config = dict(
    balance_bias=True,
    lr_router=0.00114,
    num_key_value_heads=1,
    norm_eps=1e-05,
    qk_norm=False,
    max_grad_norm=1.0,
    warmup_steps=200,
)
Below are experts of layer 3 (counted from 0) of a mixture-of-experts language model. Rows are named router (the router's row for the expert), gate (a neuron's input weights, with its number), up (a neuron's input weights, with its number) and show model dimensions 0-79. Each number is 128 + 32 x the weight over its row's rms, rounded and kept within 0 to 255.
After each expert's rows: a language model's description of what the expert responds to. This comes from a sample of Wikipedia text that the model never trained on.

# expert 46
router [ 56 177 116 182  80 126  73 136 145 106 100  93 131  77 165 143 137  92 164 129 109 173 125 105 151 179 146 177 109 121 128 172  98 171 114 152 111 111 112 127 130 167 172 169 131 164  70 123 146  96  95 133 108 118  82 137 158 115 158  82 190  90 117 107 100 184 176 153 128 160 133 154 146 174 150 138 130 108  87 123]
gate0 [ 72 148 152  70  95 148  95 166 130 156  89 121 116 139 169 164 192 130  63 136  53 158 156 142  92 107  92 199 100 116 130 142 137 139 147  81 131 152 153 124 171 104 111 154 153 133 115  64 125  55 176 110 136 148 114 110 112  85 124 102 114  93  99 123 156 144  64 176 162  97 168 144 177 175 136  81 140 104 100 138]
up0 [ 54 141 197 185  87 105 105 154 101 146 137 107 128 100 112 104 157 125 157 140 107 171 153 122  54 116 117 172  82 144 135  83 138  89 122 103 118 115  96 113 160 131 182 155 166 103 123 131 115  88 180 101 111 137 132 120 112  82 122 137 124 142 152 101  98 152  76 153 174 174 105 130 114 152  71 155 168 157 109 156]
gate1 [146 126 105 131 108 165 100 138 132  60 135 117 142 170 124 151 169 100 185 123 107 154 122  65 142 181  67  95  72 106 137 108 119 138 139 162 151 116  84  86 165 122 136 158 148 111 128 144 159 166 160 132 133 109 132  96 155 113  88 111 112 146 128  90 151  38 203  76 135  98 111 115 135 117 117 146  92 122 152 124]
up1 [121 155 141 137 111  98  99 122 146  98 147 157  88 131  73 118  89 118 163 147 111 109  97 120 126 116 152 164  91 173 158  99 104 114  74 165  71 122 132  65 128 112 137 167 160 145  76 104 173 138 118 170 145  93  96 116 175  94 165 133 117 143 110 122 137 139 157 144 164 147 150 165 120 178 158 178 109 137 179 105]
It responds to: Mid-word name syllables. Middle syllables inside personal and place names, often South Asian, such as aud in Chaudhari, ari in Sharif, ir in Thirumala, Lau(rel).

# expert 63
router [127 125 183  73 147 107 154 125  97  87 141 122  91 155  89  93 170 160 121 161 177 110 126 130  62 129 146 163 181  99 150 108 137  64 147 124  93 131 104  75 116  74 121 123 139 122  78 138 125 164 114 159  46 123 116 117 116 132 125 119 169 142 153 120 148 136  99 114  76 131 157 118 165 151  47  84 121 166 132 138]
gate0 [ 94 143 148  95 142 130 102 119 102 185 151 142 118  98 136 121 151 112 100 183 152 190 118 183 148 193 115 103 178 113 154 141 115 153 125  96 110 107 200 132  89 159 144  79 112 120 101 126 153  79  98 127 148 124 134 131 160 143 174 143 136 154  89 108 146  85 100 133 139 128 121  62 138  84  56 125 114  80 142 149]
up0 [166 122 123 126 120  93 149 162 146 112  78 102 149 175 116 146 114 117 145 115 119  28 158 114 112  88 137 106  67 159 105 136 133 112 144 173 133 228 128 150  85 104  93 156 109 134 109 132  86 134 167 163  72 167 103  98  77 149  73  94 107 153  87  98 127 126 155 119 157 108 169 151 145 151 160 133  66 152 147 103]
gate1 [125 158 155 139 166 124 126 114 148 137 120 143 107  75 163 114  63  98 151 134 105  34 134 110 139 185 100  85 146 116 147  87 118 100  99 156 161 156 116 119 136 119 121 174 102 121 125 181 114 138 168  55  64 158 114 170 171  83 158 103 128 142 113 143 134 166 121  74 113 124 149 139 152 123  94  93  97 154 133 114]
up1 [ 80 128 136 171 171 135 124 111 158 137 156 117  78  76 140 127  95 139 156 195 146  96 122 103 120 199  94  80 163  77 122  87 106 144 101 133 138 117 126 139 138 104 146 170 146 155 132 130 156 128 137 100  94 164 125 151 182  58 167 101 139 117  95 137 139 149 116 102 164 167 153 121 157 185  95 132 148 128 133  99]
It responds to: Social and political adjectives. Adjectives in -al or -ic describing society and politics, such as public, political, social, sexual, real, Catholic, before nouns like life or rights.

# expert 16
router [ 71 105  87 110 183 145 166  85 145 106 103  83 174  93 146 146  87 194  99 101  95 123 118  89 174 142 105 138 170  57 169 153 110  89 106 115 141 181 138 127 175 106 102 137 140 153 111 149 137 118  93  89 175 143 140 159 183 131 151 110  95 140 163 105 176  82  93 172 141 152  78 156  80 121 155 117 107 182  69 148]
gate0 [ 92  86 144 181  90 110  80 157 132 110 145 169 144 189 125 146  97 137 121  80 129 123 130  64 140 174  91 115 140  79 105 165 147 172 114 123 181 134  73 170 114 149  83 196 134 131  89 151 181 162 205 164 153 137 149 168 105 144 116 150  79 181  93 196 108  94 123  63 149 107 156 122 122 141 106 155 142 135 134 108]
up0 [123 125 114 188 127 147 135 192 144 199 119 194 125  99 133 163  62 147 137 128 156 112  97 102 122 146  91 103  94 134  81 162 114 106 170  63 149 116 158 135 139  90 107 169 106 114 141 167 127 140 149  96 108 137  93 127 120 121 146 139 131 136  46 162  84 104 143 116 156 122  95 176  55  86  80 139 163 114 135 171]
gate1 [163 129  94 159 131 171 131 102 113 124  78 104 130 110 115  91 125 120 131 104  71 137 125 167 154 127 109  91 109 104 139 130 117 131 126 177 114  80 164 113 177  91 167  93 159 114 143  65 135 207 133 137 110 137 125 198 144 133 112 107 172 144 113 138 153 130  65 104 141 180 123 157 102 129 174 136 147  54 127 133]
up1 [137 129  70 188 133 149 118  73 121 161  98  86 138 125  91 111 159 159 121 154  79 121 108 122 105 104 140 101  99  94 128 200  81 147  94 144 163  85 180 146 147  67 108 101 149 125 158 104 145 132 120 100 176 169 128 148 173 174 143 116 130 128 159 116 117 110  54 111 115 145 122 146 118 134 163 123 123  97 116 166]
It responds to: Word-start single letters. Capital or lowercase first letters and short openings of words and names, such as S, P, H, W, surr(ender), often after a hyphen, pipe or the.

# expert 34
router [171 134 190 134 160 156 138 101 110 180 152 130 129 184 110 137 120 130 130  88 161 125 154 118 106 145 160 166 159 159 128 150 186 120 152 100 127 160 109 100 140  98  93  91 169 100 125 141 160 111 120 123  99 100 214  81 161  87  83 159 118 175 205 135  99 133  87  92 117 118 140 109 144  59 120  75 124 154 190  82]
gate0 [ 80  95 108 153 158 166 119 108 131  88 120 139 167 102 126 166 157 189 105 149 137 129 114  82 113 123 154 141 141 112  97 136 136  76 131 134 135  92 131 101 148 129 137 147  62  96  86 111 133 123 105 135 133 157 143 163 109 147 143 183 138 186 233 178 181 167  94 102  75  97 139 141 104 124 116 177 136 114 100 179]
up0 [123 168 125 156 133 119 125  81 120 121 108 131 106  97 183 144 176 175 122 133 123 158 125  96 126 113 105 140 111  99 133 105 118  83  96 118 169 107 155  86 159 103 147 127 132  95  75 114 176 119 134 170  98 151 162 132  90 146 141 153  98 186 196 122 216 175 139 154 117 105 135 110 121  85 130 122 135 140 177 171]
gate1 [119 139  92  67 143 102 112 160 150 155 131 133 126 200 143 133 127  53 152  89 154 190 134 155 155  88 181  64 126 183 109 168 119 163 188 149 114 131 191  88 106 133 153  81 127 109 174 146 144 103  92 150  98  89 120 106  89 120 143 137 147 115 187 117 154  95 175 132  97 126 174  92 107 144  91 111 127  51 117 103]
up1 [124 138 107  98  93 142 127 172 117  75  86 171 126 158 166 145 144  53 104 125 141 121 132 110 138 153 141 108 161 170 113 143  89 137 170 165 126 106 151 132  96 156 126 141 148 121 129 168  88  83  92 130  78 110 104 102  58 152 134 105 212 146 169 139 115 159 144 146  97 205 158 161  88 149 148 129  79  56 112 138]
It responds to: Adjectives before nouns. Modifier words before a noun, mostly nationality and scope adjectives like national, local, international, American, Greek, final, general.

# expert 53
router [104 152 141  80 181 121 106 101 169  98 140 118  73  85 116 105 155 119 156 143 122 177  77 113 125 176  77 176 151  65  81 156 157 114 142 142 128 150 131 152 146  52 155 148 188 131 127 135 124 128 146  97 130  90  84 128 159 129 170 144 151 127  65  92 134 164 119 136  75 161  97  99 104 157  99 122 132 137  90 161]
gate0 [132 129 139  91 129 188 179 128 117 133 109 152 107 117 118  88 124  91 135 151 121 120  97 134 134 122 158 102 169 142 114 158 202 145 190 133 140 145 165 144 106 142 113 120 130  77 113 176 153 135 105 160 145 154 141 100  90  70 119 162 113 136 118 137 180 115 192 169 129 152  57 142 133 141 105 108  98 122  48 196]
up0 [167  92 152 115 147 195 131 133  87 125 145 117  85 156 106  80 146 171 131 174 192 132 115 114 112 149  95 135 211 156 124 203 196 135 137 125 105 101 140 141 114 133  67  97 131 109 138 139 132 141 112 157 174 115 164 143  88 120 143 134  77 115 175 165 133 112 115 168 119  73  76 102  82 113 123 136  99 132  90 188]
gate1 [121 184 182 136 144  85 106 145  91 164 117 172 141 139 135 140 142 163 125 191 113 142 109  81 115 104 126 156 148 116 106 136 111  84 108 166 127 126 116  65 159 139 164 177 181 143  93  60  84  87 136 123 118 146 113  92 186  83 156 145  66 133 168 129 111 170  90  90  62 110 119  98 136 133 147 136 185  78 148 170]
up1 [161  41  77 150 136 141 138 100 155  90 120  77  91 132 142 128 118 140 114  74 152 127 189 141 117 127 102 108  89 158 146 118 117 167 139 129 135 116 140 162  77 117  68  95  65 125 182 160 155 138 107 109 153 107 127 122  70 165 119 119 190 124  83 121 124  72 135 170 163 100  83 166 126 113 149 114  83 172 123 105]
It responds to: Conjunctions, of, and periods. Connectives and, of, or and final periods in running prose, plus the piece erb in Auerbach, Azerbaijan and exacerbated.

# expert 31
router [113 146 115 126 135 125 160 146 123 150 118 132  81 131 137 169 111 169 138 130 179 123 113 139 193 123 175 144 164 121 151  48 120 112 116 205 125 131 175 155  68 143  69 102  88 123 105  53 140  87 138 119 173 173 129 154  85 140 162 159  96 167 139 112 154 128  99 163 154 124 111 166 195 144 127 138 110 180 106 115]
gate0 [118 106 103  85 159 127 122 149 134 142 142  72  74 165 115 135 146 139 127 107 105  86 135 129 158 115 132 138  40 152 126 136 138 122 127 106 179 155 158 113  31 153 102 103 130 166 108  82 168 137  95 142 107 160 132 158 145  93 118 128  88 168 139 189 150 136 120  76 169  61  77 154 122 128 177 100 108 172 125 137]
up0 [164 122 194 180 129 114 142 110  95 106 105 163 153 134 103 138  91 170  87 144 196 141  96  93 170  92 136  54 117 139 132 142 118 180  91 115  93 120 147 121 149 171 159 128 119  67 125 163  90 132 173 153 103  93 135  90 144 162 142 117 139 120 137 101 159 160 144  73 104 154 145  91  95 140  96 154 145  75 132  91]
gate1 [147 107 105 112 172 168 135  51 151 123  45  81 109 133 121 116 166 175 136  88 136 132 125 124 147 120 125 153 119 151 186 128 117  96 160 159 170  82 111 116 140 161 110  75 158 111 142 128 131 134 131  94 154 137 108 158  91  93 151 124 186 160 130 149 206 196  96 116 116 101 109 148 163 153 184 143 131 127 151 171]
up1 [ 93 144 145 142 157  87 137  76 128  55 121 115 151 113 141  97  96  92 137  71 136 158 156 122 205 168 150  90 118 145  82 141 158 136  98 130 149 153 147 144 176  90  97 144 148 148 145 168  97 106 164  84 132 152 149 179 154 138 128 155 139 147 159 121  77  95 161 148  90 146 135  67 176 114 111 144 176 101  88 115]
It responds to: Digits in coordinates, dates. Digit groups inside geographic coordinates, e.g. 98°, 89°W, decimal degrees, and in birth dates, year ranges, measurements and scores.

# expert 10
router [142 111 111 152 138  91 167 137 192 124 215  62  89  85 132 116 157 157 129 201 121 216 108 165 173 142 137 117 122 151  81 116 122 141 124  93 115 157 158 179  81 142 125  99  55 175 136 132 139 128  97 145  86 107 101  91 162 187 173 154 149 101 125 116 120  69 200  78 119 143 113 112 146 166  96 118 126  88 132 125]
gate0 [161 164 136 141 203  93 147 131  89 140 108 142 115 162 152 149 181 144 130 114  76  90 156  68 127 100 114 103 153  81 112 150 133 137 172 135 144 143 113 148 127 153  96 126 168 144 150 150 183 127 144 154 126 107 106 136  75 109 146 154 118 133 132  95 127 133 181 103 142  58 165 116  72 123 154 137 126 100 167 140]
up0 [190 121 137 193 135 115 123 127 123 172 169 116 117 127 164 170 190 178 114 172 147 144 124 140 168 167 128 148  90 150 192 147 170 164 129 115  92 164 102  86  96 115 177  67  80 156 176  98  95 137 147 177 125 124 127  76  99 188  91 121 129 117 115 114 113 107 146  89 125 127 121  90 140  83 148 143 135 126 106 107]
gate1 [120  63 165 107 131 141 173 111 164 186 129 103 144 104 146 146 158 160 135 158 162 119 149 105 135  68 120 106 118 181  98 129 132 148  89 142 117 146 156 172 111 117 157  59 126 159 191 143 163 126 164 112 139 100 119  75 105 146 175 120 125 137 134 110 103 126 132 146 144  87 134 134 151 131  70 109  86  79 182 122]
up1 [154 200  67 123 130 108  99 121  90 120 113 144 109 142 131  70  87 117 124  99 118 130 112 162 144 122 109 158 146 108 158 135 132 141 161 110 137 128  53  75 169 155 107 156 185 100 112 103  72 136 111 131  97 130 144 167 125  78  84 140 115 102 107 126  85 155 149  78 123 198  91 116 127 110 173 138 126 180  83 114]
It responds to: Table cells and units. Table pipes, digits and unit words before a parenthesis or next cell in data tables, plus of and in in measurements, e.g. km, mm, in.

# expert 15
router [ 59 162 169 138 111 193 156 128 181 157 137  67 158 158  99 120  78  63 106  91 117 123 146  92 155 115  57  96 102 166  67 131 151 186  95  89 130 121 127 143 107 121 127 119 137 101 121 173 127 116 105 110  93  96 190  92 127 107 132 124 207 138 193 108 145 139  93 141 119 119 181 101  99  79 161  66 150 175 123 185]
gate0 [ 97 141 101 115 154 238 110 158 133 153 136 115 168 115 136 140 165 103  95 131  90 136 130 157  90  73 147 116 177 106 185 126 150 112 136 146  55 125  90 157 147 200 120 126 116 129 194 158 116 119 120 213 170 148 160 174 115 109 129  96 130 142 162 114 200 164 114 154 128 194 157 108 138 111 124  72 106 169  88  95]
up0 [119  91  94 102 103 242 131 147 127 144 167 142  85  92 142 119 152 118 117 186 133 185 149 120 154 167 173 141 149 106 156 156 124 151  94 168  78 107 140 175 147  89  72 173 122 118 103 113 127 130  72 119  98 109 122 129 101 144 162  90 108 129 190 133 162 124 169  82 118 143  81 106 135 179 168  92 123 117  75  97]
gate1 [134  80 117 145  36  87 114 150 132 173 128 173 108  96 146 124 113 100 159  85 115 170 130 135 158 117  99  89 140 140 147 164 126 148  97 123 102 101  91 129 103 107 133  91 101 116 137 146 187 159 100 143  76  99 168 127 137 133 113 173 105 150  85 140 132  78 139 141  78 132 106 130 181 162 107  81 181 124 125 118]
up1 [161 151 115 127 158  49 144 100 158  31 136 133  72 186 117 131 115 177 175 165 151 123  69 105 144 159 161 190 130 115 148 116 150 111 176 126 124 141 124 133 131 115 149 169 166 121 137 118 109 126 159 131 154 109 119 153 126 174 144 114  74 114 157 151  71 144 147  94 114  84 172 151 164 150 145 155 103  53 113 140]
It responds to: Names in titles and awards. Head nouns in proper names, awards and organizations, such as Best Background Music, Medical, Assembly, Church, League; also suffix pieces like ity, fra.

# expert 1
router [110 108 119 159 103 172 135 146 149 126 135  87 137 101 104 131 135 122  94 115 173 148 161 134 110 163 180 159 148  86 134 111 123 148 131  76 152 148 173 127 124 151 171 129 139  89  73 130  62 182  81  73 188 148 172 130  94 125 197 107 100  96  91 104 159 125 171 124 100 134 137 120 100 128 110 152 195 132  81 189]
gate6 [100 131 147 148  71  82 132 106  85  91 156 168 120 164 144  97 107  98 142  94 156  68  70 120 152 140 143 150 151 130 153 102 122  95 103 113 140 143 103 140 123 123 110  89 133 127 200 128 104 129 175 123 144 125 149 142 174 142 160 142 131 157  83 170 115 179 130 101 125 100  83  90  61 104 105  94 132 158 138 119]
up6 [147 112 166 110 146 124 150 116 118 171 107  83 100  95  84 181 104 166 135 115  70 147 215 166 146 114 101 119 129 113  97 126 125 152 121 116 107 168 158 114 168 131  99 152  66 101 113  67 119 124 157 184 117 115  87 159 116 158  88 134 115  65 155 126 118 149 101 122 153 112 136 144 213 170 115 124 146 103 167 149]
gate7 [158 130 136  99 108 112 109 150  93  85  86 110  81 122  98  89  71 127 171  96 122 131 159 104 156 183 118 137 131  70 118 151 170 119 158 100 154  60  77  55 118 158 128 181 124  73  77 131 162 156 102 153  98 131 177 130 137 157 132 116 156 158 114  67 166 157 130 120 150  79 100  86 122 140 125 128 171  99  75 163]
up7 [152 105 127 127  97 124 154 181  86  74 127  67  76 124  43 147  93 148 155 140  99 163 118 124 170 165 106 117 156  63 138 116 124 104 190  90 163 102  67  98  99 138 116 124 128 104  85 136 143 149  95 150 100 142 184 120 154 143 133 122 168 171 154 128 123 131 138 127 135  89  98 110  99 180 119 136 196 176  77 169]
It responds to: French/European name onsets. First pieces of capitalized names and words, often in French or other European contexts, e.g. Ni(quet), Pe(tit), Mad(eleine), R(aimund).

# expert 49
router [ 96 127 117 168 134 150 104 182 121 123  83 154 173 212 121 141 144 126 143 174 117 142 131 131 196 225  87 111 167 157 143 158  79 121 110 131 133  70 155  99 154 137 103 150  78 170 116 125  87  89  64  82 112 120  76 155 163  90 144 148 179 104 158 127  57 121  76  93 132 182 104 129 166 195 108 148 166 115  73 161]
gate0 [114 130  82 160  89  94 130 119 115  89 130 128 143  95 134 124 124 132 160 119  70 131 124 132 152  83 113 141 146 169  70 146 101 128 102 162  70 101 183 173 104 139  93 127  86  85 139 120 151 167  87 115 135 110 140  94  85 104 132 125 113 130 190 128  83  95 144 198 116 158 147 146 136 120  81  80 112 122 152 132]
up0 [ 94 142 159 128 109 129  90 112 114  95  88 154 157 174  86 184 151 109 175 143  63 111  94 105 144 128 137 153 186 126  68 156 126 134 116 153 110 110 185 126 118 135  62 119  79 146  98 170 130 160  80 123 111 126 128 138 112 128 161 114 141 146 179  92  87 106 132 158  84 164 122 115 144 116  85 134  74  93 149 138]
gate1 [132 110 123  98  76  61 126 126 155 106  68 113 122 173 106 102 114 150 113 122 109 139 144 107 101  98  93 120 141 161  79  98 118 192 125 137  81 147 134 158  94 189 107 130 115 157 122 126 148 118 123 152 108  60 160 157 120 156  94 118 114 107 165 148 110 103 143 177 124 142 150 139 162  92  93 119  44 147  98 191]
up1 [153 118 174 130  88 154  37 129 126 131 109  80  84 144 143  91  77 165 112 148  90  97 203 130 123 165 178 130 144 181 109 116 142 165 130 163 124  89 174 134 151 101 141 112 122 163 132 136 122 122 154 161 115 103 153 127 122 106 115 133 160  83 175 146  93 157 133 134 135 102 151  90 131 146 100 115 141 157  85 135]
It responds to: South Asian name onsets. Opening pieces of Hindi, Indian and Arabic names and titles, e.g. Ra(at), Ze(e TV), Da(ag), Bh-, Dh-.

# expert 28
router [ 95  86  82 128 149 137 118 159 158 114 148 103 150  72 149 120 127 110 130 140 143  66 108 154 157 125 108 185 159  27 156  96 124 137 179 148 163 116 113  71 175 127 147  86 127  94  87 178 121 107 113 143 144 101 136 137 110 118 146  78 153  91 116 124  80 188 170 157 125 169  92 151 141 169 167 106  99 107  76 169]
gate0 [154 150 111 157 137 166 113 162 149 103  95 138 160 146 139 141 199 118 115 110 126  94 151 147  90 114 184 156 115 115 129 130 174 120 145 161  52 169 149 137 109  73 184 146 135 138 137  91 141 169 171 123 128  95 148 193 132 121 160  66 151 108 174 100 174 198  93 101  73  96 147 124 119 147 124 129 119 123 107 116]
up0 [160  93  50  97 138  98 164 104  84 110 156 142 135 135 119 126  20 130 107 139 128 115 163 104 101 133 109  51 119  94 150 119 150 127 141 126 131  94 107 169 166 138  96 108 138 175 121 150 116 166  90 108 106 181 124 106  80 151 111 169  74 160 107 138 120  76 122 143 162 122 137 149 100 133 184  88 160 104 157 134]
gate1 [167 156 187  55 120 146  83  97 112 151  98 142 123  87 115  64 136 125 115 120 166  74 141 126 188 210 131 152  95 139  81 115 168 130 128 123 157 173  70 109 107 137 135 133 183 109 146 177 123 100 109 170 160 100 172 145 143 124 125 128 103  82  97  96  94 146 160 171 154 151 171 120 136 107 120 158 120 109 134 143]
up1 [ 93 108 105 117 139 104 118 155 177 135 164 152 156 187 144 147  93 139 126 150 146 191 115 119 118  84 147  91 111 189  96 105 120 131 133 151 131 144 197 126 147 161  98 101 102 138 121  92 165 151 137  69 123  75  75 111 145 129 149 112 145 135 139 121 165 144 129 142 180  86 113 139 126 167  73 145 129 172  80 120]
It responds to: Capitalized name openings. First pieces of capitalized names and words after of, the or and, especially vowel-initial ones like Is(abelle), As, Im, T(ahar), Y(azdegerd).

# expert 12
router [169  53 149 155  92 137 134 148 161 101 158 109 141 129 127 143  93 121 131 151  79 149  87 153 202 129 133 147 138 120 105 119 158 118 160 163 117 172  85 139 129  54 140 199 155  69 144 156  77 136  77 152 136 151 158 147  79 132 129 182 142 119 132 155 105 111 119 139 100 123 154 106 178  86 136 116 120  82 123 169]
gate6 [ 70  94 118 112 153 123 160 111 156  51 151 132 195 120 142 140 139 180 177 167 172 105 147 126 150 125 161 149 115 127 106 109 124 136 175 174  84 153 178 119 168 118 143  62 104 136  75 140 128 174 149 104 126 154 143 165 108 129 119 125  84 147 158 181 119  96  74 118 140 104 134 142 172  91  71 136 180 190 165 171]
up6 [113 116 175 132  84 202 139 103 107 125 122 132  96 153 138 120  96  82 136  83  86 130 184 126 119 162 100  58 150 184 107 177  85  72 127  77 140  78  97  98 135 156 121 127 181 134 157  70 137 121 129 102 131 137 144 110 126  82  82 194 133 172 123 148 118 140 161 118 132 131 180 174 168 101 153 103 107  83 111 107]
gate7 [152 243 149 119 132 137 120 134 196 141  26 141 160 136 117 161 146 105 123 103 191 113 128 152 123 107 139  92 133 118  63 158 119  83 174  76 134 191 151 124  89  89  94 168 148  94 139 151 148  61 141 121 154 124 148 163 115  84 153 128 122 136  79 154  70 132 181  95 137 118 118 131 170 119 197  91  99 154 171  82]
up7 [111  65 154  81 131  76 111 120 144 161 170  80 109 112 120 125 140 109  86 100 117  99 112  96  94 143 156 132 131 149  67 104 167 151 116 100 125  61 191  75 102 142 120 142  79 145 133 144 107 172  71 140 130 113 129 111 179 142 149 125 124 147 117  68 164 103 122 113 131  73 143 139  83 165 123  82 159  74 140 174]
It responds to: Table pipes, dou- stems. Mostly table cell separators after numbers or names, plus word-initial stems like "dou"/"Dou", "dro", "gri" starting words such as doubt, doubles.

# expert 61
router [137  87 119 113  84 155 109 133 137 159 177 160 133 130 137 107 139 106 181 154 173 189 193 145 160 100  61  60 105 162 106 172 158 143  99  81 140 127 122 179  67 168 129 120 141 162 150 108 158 103 141 104  73 150 102  78 133 103 120  97  93 109  81 102 149  38 147 152 137 113 112 149 127 168 173 101 155 132 105 173]
gate0 [ 94  99 174 137 128  50 143 114 100 185 116 122 105 145 180  94 122 185 168  63 111 103 199  94 164  73 135 168 119 138 126 120 120 180 128 140 164 183 158 147 118  79 140 170 147 105 120  76 136  71 134 132 141 101 167 124 164 169 148 164 145 132 141 100 113  96 100 152  90  84 128 150 150 115 136 150  99 148 146 130]
up0 [100 170  76 130 110 233 143 126 131  93 202 117 115 103 124 127 139  43 146 174 118 108 168 147  93 154 146 127  85 119 120 147 144 148  89 136 125  99  69 151 122 118  82  90 172 127  94 112 112 130 141 109  97 107 133 115 141 137  84 153  87 139  78 102 131 138 199 148 165 175 190 102  83 148 128 122 157 135 161 141]
gate1 [101  95 190 101 146  66 160  89 132 129 105  97 112  94 108 138 108 142 150  87 113 143 160 118 146  77 121 151 150 128 187 123 138  29  95 128 143  99 162 147  99 133 106 158 126 121  95 113  96 124 100 122 151 157 129 108 147 158 119  87 111 108 136 130 161 127 131  84 137 140 145 152 124 129  77 114  83 153 186 131]
up1 [178 135  84 123 146  87 118 158 125 111 121  84 191 154 162  90 151 115 131 176 153 158  90 107 136 202 131 161 113 115 134 158 159 149 164 129 124 121 105 106 161 141  99 149 122 188 177 191 119 140 183 137  96 148 113  97 105 148  73 140 124 155 101 102 143 157 136 106 156 139  98 122 146  93 133 206  85 112  88 105]
It responds to: First names in tables. Common first names and place prefixes after a country code or pipe in sports tables, e.g. USA George, John, Mount Lemmon, Saint; also pipes.

# expert 27
router [119 142  86 193 106 118 142 148 186 136 178  90  73  59 145 179 119 136 142 170  90 162  75 119 154 176 108 120 139 123 110  66 204 140 120  99  99 133 169 145 134  69  84 114 129 150  97 100 115  86  94  70 118 172 105 136 106 193 193 100 120  92  92 145 144  79 116 127 151  98 159 141 142 180 135 167 187 133 108 154]
gate0 [132 104 164 110  98  94 171 139 151 152 146 130 116 134  75 170 112  91 103 130  97 141 148 116 133 128 133 119 182  52 108 137 130 159 194  83  74 152 166 154 175 110 138 143 143 151 134 116 129  80 165  96  97 124 100  99 140 198 115 150 110 105  65 142 107 129 138  96 111 107 113  87 119 176 105 144  73 103 108 119]
up0 [126 129 134  94 137 139 138  92 117  94 158  86 129 143 180  83 119 125 128 164  78 168 170  90 178 182 103 106 107  75  99  58 179 114  66 125 175 102 156 145 146 134 126 162 143 124  81 128 170 125  99 155 118  99 131 133 100 140 104 153  88 117  74 123 130 127 106 142 145  78 158 147 180 183  99 216 128  75 168  99]
gate1 [153  77 131 112 173 179 111 174 132 110 107 154 103 139 120 161 112 121 170  98 185 149 154 136 136 147 138 125 115 122  70 167 104 127 130  97  97 136  95 107 154 151 158 132 174 184  52 169  91  79 157 193  65 103  97 124 106 105 167 121  94  56 117 161 127 114 148 101 123 115 125  93 178 164 151 122 130 113  87 127]
up1 [134 109 127 114 132 150 127 136 161  69 121 101 104 168  74 114 123 113  94  72 193 140 112 165 138 118 125 116 125 130  34 166 110 139  82 110 147 156  68 102 131 169 135 106 110 176  72  96  79 101  94 188 101 133 164 126 120 101 165 147 160  94 113 134 120 144 144  95 145 143  95 119 123 126 110 152 115 131  97 179]
It responds to: Conjunctions, list connectives. Connectives like as, and, from, also, then, It, often after commas in lists and citations; also the genus prefix Ple in taxonomy lists.

# expert 44
router [106 115  76 148 158 122 141 129 146  90  93 101 131  90 137 110 114  41 135 157 135  76 157 182 113 143 144 126 158  89  83  91  80 139 149 162 152 136  84 128 184 157 107 173 158 170 142 146 132 140 104 171 131 142 142 110  95  76 139  96 197 140 178  67 111 120 132 148  78 159 137 109 139 128 154 146  98 144  71 153]
gate0 [138 154 148 115 110 146 141  89 104 168 130 111 138 168 122 123 148 159 133  98 177 124 145  59  85  99 132 144 155 131 184  97  92 128 115 154 158 123 133 175  82 161 135 164 113 154  84 180 154 132 130 129 157 185 122 142 133  92 121 199 103 132 112  94 124 167  76 135  98  97  80  80  37 101  80 154 167 161 144 178]
up0 [148 151 109 123 184  89 132 159  90 120 136  97 100 156 116 142 107 113  79 158 128 123 129 129 166 145 132 114 124 149  72 194 157 128 152  56  91 143 119  62 125 157  86 135 118  83 110 128 166 151 119 112 111 117  81 167  99 218 104  84 122 174 133 161 119  84 121  97 120 139 132 113 175 133  84 118  86  76 145 110]
gate1 [156 113 141 141 138 175 138 181 108 175 117 119 109 131 130 130 140 130 166 102 149 142  96 126  87 137 113 189 160 104 142 151 132 159 168 150  98  27 181 153 131 153 126 117 149  77 184 111  94  94 176 103 103 126 109  75  95 111 132 155 136 122 146 107 134 107 183  85 161  77 106  99 143 124  81 142 130 103  68 108]
up1 [186 104 116 136 112 147 107 104 138 164 124 149  87 132 183  35 159 113 172 106 127 158 150 121 141  98 115 137 140 165 155 138 166 143  85 119 108  79 105 158 104 116  87  85 157 151 134 153 185  85  62 137 102 141 115 101 134 123 136 121 184 123 120 177 141 171 125 126 144 193  64  86 132 126 147 110 115 169  98  86]
It responds to: Word-initial syllables. Opening syllable of a word or name split into pieces, such as sac-rifice, sig-ning, Dre-ams, Sur-face, often in music text.

# expert 0
router [139 120 130  97  92 157 151 167 200 105 101  90 148 109 124 111 135  87 104 100 121 150 175  47 190 132  63 126 143 170  90 113 143  94  84  94 113 127 134 174 119 120 115 119  66  74  94 149 141 148 128 122 155  85 117 145 142 144 125 139 129  98 139 131 136  63  74 162 115  87 153 178 137 169 156 153 106 111  70 180]
gate0 [130 150 157 124 213 156  71 148 113 126 123 160 133  95 104 194  33 138 192 135 162 131 109 117 126 136 141 100 147 117 140 147  94 169 152  84 124 126  66 163  78 135 150 147 105 132 206 163 101 175 142 147 122 133 177 140 127 100 115 124 120 164  86 118 122 130 191 157 114 123  89 141 110 105 161 104 122 107  80 136]
up0 [ 71 130 188 188  74 120 168 170 195 169 169 119  86 144 178 128 172 111 143 160 126 146 172 158 105 109 126 175 120 144 116 111  89  96 125  92 150 130  85 148 154 138 170  66 107  99 113 117 147 144  87 124 139 149 130  94 157 115 168 135  57 101  63  64 173 107 105  69 136 125 180 149 144 117  99 129 126 199 205 137]
gate1 [144 107 165  76 154  69 113 119 196  62 161  93 114 156 136 146 182 110 148 112 164 153 163 120 130  92  83 120 124 151 139 113 138 185 123 118 156 144 131 128 129  97  94 160  99 147 151  61 125 147 131 163 132  87 133 100 122  60 166 143  85  93 136  50 123 110 155  54 130  69  63 141 109 168 115 151 122 111 137 135]
up1 [144  99 159  99 146  85 135 154 173  97 194 127  96 161 137 149 105 124 100 117 199 153 167 127 146  79 101 141 112 145 136  97 135 183  92 129 147 147 138 106 138 108 105 145 108 193 159  93 128 154 122 211 144  54 130 101 143  87 160 107  88 149 166 107 129 106 137  73 125 100  54 106  82 182  82 152  86 150 136 142]
It responds to: Non-Latin byte fragments. Raw byte pieces of multi-byte characters in non-Latin scripts: cuneiform signs, Chinese names, Korean and IPA transcriptions, accented letters like œ.